Weights of a small mixture-of-experts language model, trained from scratch on English Wikipedia: 19.9M parameters.
Below are experts of layer 8 (counted from 0) of a mixture-of-experts language model. Rows are named down (a neuron's output weights, with its number) and show model dimensions 0-191. Each number is 128 + 32 x the weight over its row's rms, rounded and kept within 0 to 255. Numbers have three digits each.
Before each expert's rows: "comes before" lists some tokens at least twice as common just after its tokens as in all text. This comes from a sample of Wikipedia text that the model never trained on. Tokens count by the router's weight.

# expert 9
comes before: "|", "-", "1", "2", "0", "6"
down1:158131173152142080158169110108129077120195132137098100128100171151089164117125186155160109088142085114129103130134125099086160104160067135102163162121151127103122127165111099169146164121123158174156155121216162116135134124147097098052082100149057029226148089127127162129138118135170126101111146191083168128136141122126161177120147096151185143141147163166163083090109125122111187129102096143148085121106081105130115103148077147190100137118120138110142190070100112148113113113105107164151095092073148124125131080130095148191158135096134162076086114110142088076115174131152131131
down2:116125114127144117120063063114091120167138084161149121172134072133177153174146089154067131174066090112132107138107078141135127161125202107150168169114140139105107112150166101128131191102101170129151189089205077155143122153091085094121083106122154133084132127190098141128133169070177085169121073095109132088151141113130078116144106090154158154145150110096097137124159090159054146161122143117109159110110155147101188134207136129120130070126126163080146110137156143079127076133218178132122147087116106071152116113116156114194131175112141100143088145135131101134138186142134135109
down3:155148095111127097100109088149109144137119101146100146177115103108075177165143143115108132089174065122107117090128154154136129116116150094138153091073078123118120156203131124167135125135191171137113102118116148116153133091135184114141090113131130111112196142092139063109151179162164156143123119108130081090172111062098196086132109145104126106073146179136110128127128131072157125133075143106126138164131183135042089134165167179160169139151148091131081129176063094110048156138216100150137072121185118097126132090127154124175153145175106116117146154171109139120073194169125092137

# expert 2
comes before: " |", ";", "–", ".", " (", "%"
down1:144121140192110107080194093169147120114091129129160105126144122166171141118073183141093103228094116089101146123110130120140116126114151142136158115135152123171166143165134117146107183159081141137188090094081097152158122111110128135092164163126135104072165112069111122195130113104109084213117136127047145094153117099122129103099130149135128142106190109121093136129157150119089129108183133119072184129138115132179093097097149101137148119131138087116066116113143122166072091157084125102114129160058092103141107089155191116095157133172137183100113114141145098094190218148144098188
down2:116133170161166094114128130146086199181127154113097120161092095092105138115185137101160129128082190144158101072134095129157173129081112129079151078097156111080096096178126091146159162137148131130151115155091118096129101103075102145169099147099172130115153135098069139136166182179099129161106139144111128093049150128163180134105082152091094084146092101147124053149137178109143103112198143143107144113148079205095091126116112092133160177077085092165109128192057161114111141132124154115177153155142146103146117153100072116112114138130113140174132109121112142163116164143210135195

# expert 4
comes before: "\n", ",", " and", ".", " The", " ("
down1:174067149087111148108143094154098154080147153175124159099141149077100045173096094134155142104114140170129139096087118151084125135096153190164165162117100144068139097123115138131132157160089098167133141151107151124174147114137115138063112097109142174083021155159075132086079119110101080143140147141141121160132059140152129162144147139144154142169107211088151117108118099060090127138155103086140114131128167132113135125108164126158142116107069201128223148174085162154065137105103149147155125113180152130082165096111148132086116113123124156170185120123112138142093111126123189157
down2:154118163115108110174100136115105135156096114098085108143174066106175107130153139142095141145184085156121159151174187098084174122153118175123107182157124142144182113150149138093099106105069158142170096139143118178118142093164127116149079141092141151139121148120197129115069054092135162101151128087113146136133126117133164184145239109072127182152083113219148103169074107119167097104105098117055118130196108130106124123121117150105125122134114094134112141145060146088072136109172102116171124092170133098110152148067103096073139111161142142166143157138119154136070149088093163128
down3:145114137156070151144223095087124075138086058119070090084175068160112090154091177133081090093152191109145119160147135147105114161071146061130150116100159139108131110109067154104171126099153123133143118194126134113136156097102154117132140116186139186097091099137100159111098161173137105134137142188135146116111136080214169139093070088162086137077099174132124073159098190105154123125175137098148127200136155096119138099101128091116125137149143129135147150166096131140127165127141167147176135175079127137169135111157154117075085150103129152129133086095133119134152122055166131157

# expert 14
comes before: " of", ",", ".", " in", " and", " to"
down12:135127154094156206130111158167155135097117188150154112094126144146142111095076121165092055087125138088094085151155164121153139125059140122127143167163088117098173133147183113113133154113124114095129119123124116107056127104202148136158162044118116137176162137142144176060118152056120085137080112103149169124072162160167105112132166112120092087127105126051140168147159121118143153113126194099110124088071112149151100153170112157154085086122124124173080157161180082145130123160141127112178167122140162110199145128116194129099135161135126128164125132107062081126147124048106120141
down13:079182103160088144110099146161199126119143126179098098122129115169135128141137136151096133137097199153164143131095110109186093111124135089123122093070102147090222072202148114129125110133117139180122134087093090097104074113133093116161139095121151204144122156199096108124199179101141098165074126125124142103151122150122140137192113146145090106129139116094111095152110190138145167162116103134150181120120104114069083155137093126105153084146101162129126086085079110151194070170100121166150129104148134126139145130149072078107138114130170189101078183126160098108170169116094076131
down14:144172164153103066089124132173080163090120110136075094077017100142137160123090157147150146131136135134190131080120071156102116197133124158159107169156087077116166160076163100103141074080129152111144130156155152157064165087162139091060134138141107124136123138118162077146109121135106153163156123125114087116149153134151118105147163144125133180185081094110123163140115149130141162136112155035145127132120101109147100105126162074144141147115146109112131101137097099155122111062119139132102083092064115227127120151151177126133113172146102123116160179199205137141175128107129148133

# expert 11
comes before: ":", "==", ")", "=", "-", "S"
down1:099146151088112130096098137142129108142140105134070166156180116148099094116074136131082143156150140160094069146113120101048121083099038167152125113136115081199129098183210130113105077167159158161140137144120140083142127171077186097079118154132160164155161114174107152122097167121108127074142175151149078135086082169110139116090126183123167130135194132076072136139164111199131154107141127162142099146140067135110111133126158085178112116093139158155129089123126165114113138082120174159128156148091109126120191107089127101106146103165093095134203157168153101176105152110120079125
down2:106102102101092160089106096088159144154107127092147141132206114102151143097104153217146126162140115183123184175144133110112128157103121091109112051106163110107141170072134150119138119131117179192106111092172107141142122128214128097119164121107166166093121134101145121102094105148138139109095126131119199060099150146176113114142166164118109091113152130145136181090135156084146092144101142136105129172086135141111099026048113086122090121162124147092213127112100151145105135139067126118153115099148188192105160123144179081145128146174142117131174146155079122110070080133133155152
down3:142129174177108174112073107129131127118157044104118160182140155095138129168163093152129152142140178050107106158158127118135105143141088053076112167108105037097133154172097141119109122137177177125073155065066133118114108113114157088102107130127096189127180161150157055117133128120122137154155129128097118101137153108125111110158131144120120088087101132107137178162175131125094156159157155177099053128092115151184152151141150145084135081143138069071163188122081170194130152175145127108091108144200115127132130106164138161128156110148120097162147128172086096159105087080108135132

# expert 5
comes before: " the", " a", " to", " in", " by", " his"
down1:109129123131119158122167089144096102063130134078141115086146134157165077156107090091178127137106118114146151065103114118162106146093126091149122166163177138112113019063052180105149104140137119178113169130144093158163100127124123129129123144166088117201149142149124159161155174107141141121152110130135144160070139113153093137104182138105171151122209097058070167141146109146123101167086158112200091127146122108077192094134099166094144122086159100141181141148126112120121146124114088082158153149118108181148084109097103093087146079104158132169134096167184177173131087097139133166
down2:171171080177156173084147166204104125059128152075137121083127172139110080131149144094126138148095098092200203137140130111072140103074118160133159124166101147102138103112123139159154130126129105118098113112085152105103113097158163116196091162115100190161106143119119104158092146166103093092096161117174139150108139140160092150159197182137112177134096118145140101076136130173114121140201083149162086071153110075073074146123076118085171140087074114080100122112138192149140079155124153145159157134148107072124142107138158143106144119170143146106127126132172101118174139052105122123
down3:071108083141132094092146064153138120169153169139134122152169168062085134123102154155123111104161136121205109119106158103186131182091163101152118183063118098156163099117084087141143103150115107165125110124158146107158177128144163119122149147173101144150151107099132161124149157136051154115049180129156101154119126113175097108094147119157151132134116152105093081113092191117136142153127144145166139136139123166221175099177144092089112153131122108101032148089129126150099175134103120112108163139137101089065167098154153172056149042113119116146146089107087137170131098121078133146

# expert 12
comes before: "\n", "|", " ", "-", " 0", " 1"
down1:081082145128093116177097142133140070164100162072130127139158092155178115086139120144150140105153151146099089113125109160065123090145171152121093126125199124183094112134111108045071087120143141087079169116168139156112066111146184099131164164113127155149152133140106141137167077076101159141124141126186144087117128131113186134141132139116162170165180125095158103136165124185157091077144173181191138131120137118157157082137116095114134093077106132116160190147163060122140145113134162146082094130116084080136201124184164089105099126157106126169157068117074124150132105103096163071
down2:149116142072090090108174074167135078144129134119144051201099087121131131128152080242180143148164143151162162100115132140076147190163092172133143120141103091152102106101105147132150113107104087143131163150120144109117149089148120163112099165104126195215104073119123131196107139087156151138144124098162092076155129113133101161187186091090125122127133145122140154122136175154071104113099075108129126148131126100088112179091134157096107185106074138117111120086150109103109057143128159150129162125181131181087162157128166160119060084147161152095132125086120117084102153148138121138
down3:141114166192166140065119123165165165061131073127122135117140116118118104134114100133134164129153119164144057136139059106133084125142112130156091079181087104133068129177078148103141108105188133148104070150097165148096060203169097150117140094139157148109142108145115122121150178096137125125079083166129149103127090117187146136166192102079161166122123030108150166188167113135144099134084157093176125130116129103141112110112150109089170141177199083132092093107157163162156162144106172170084086152139124123147126124146165108148109147141082113090124178173132108098135122101128151062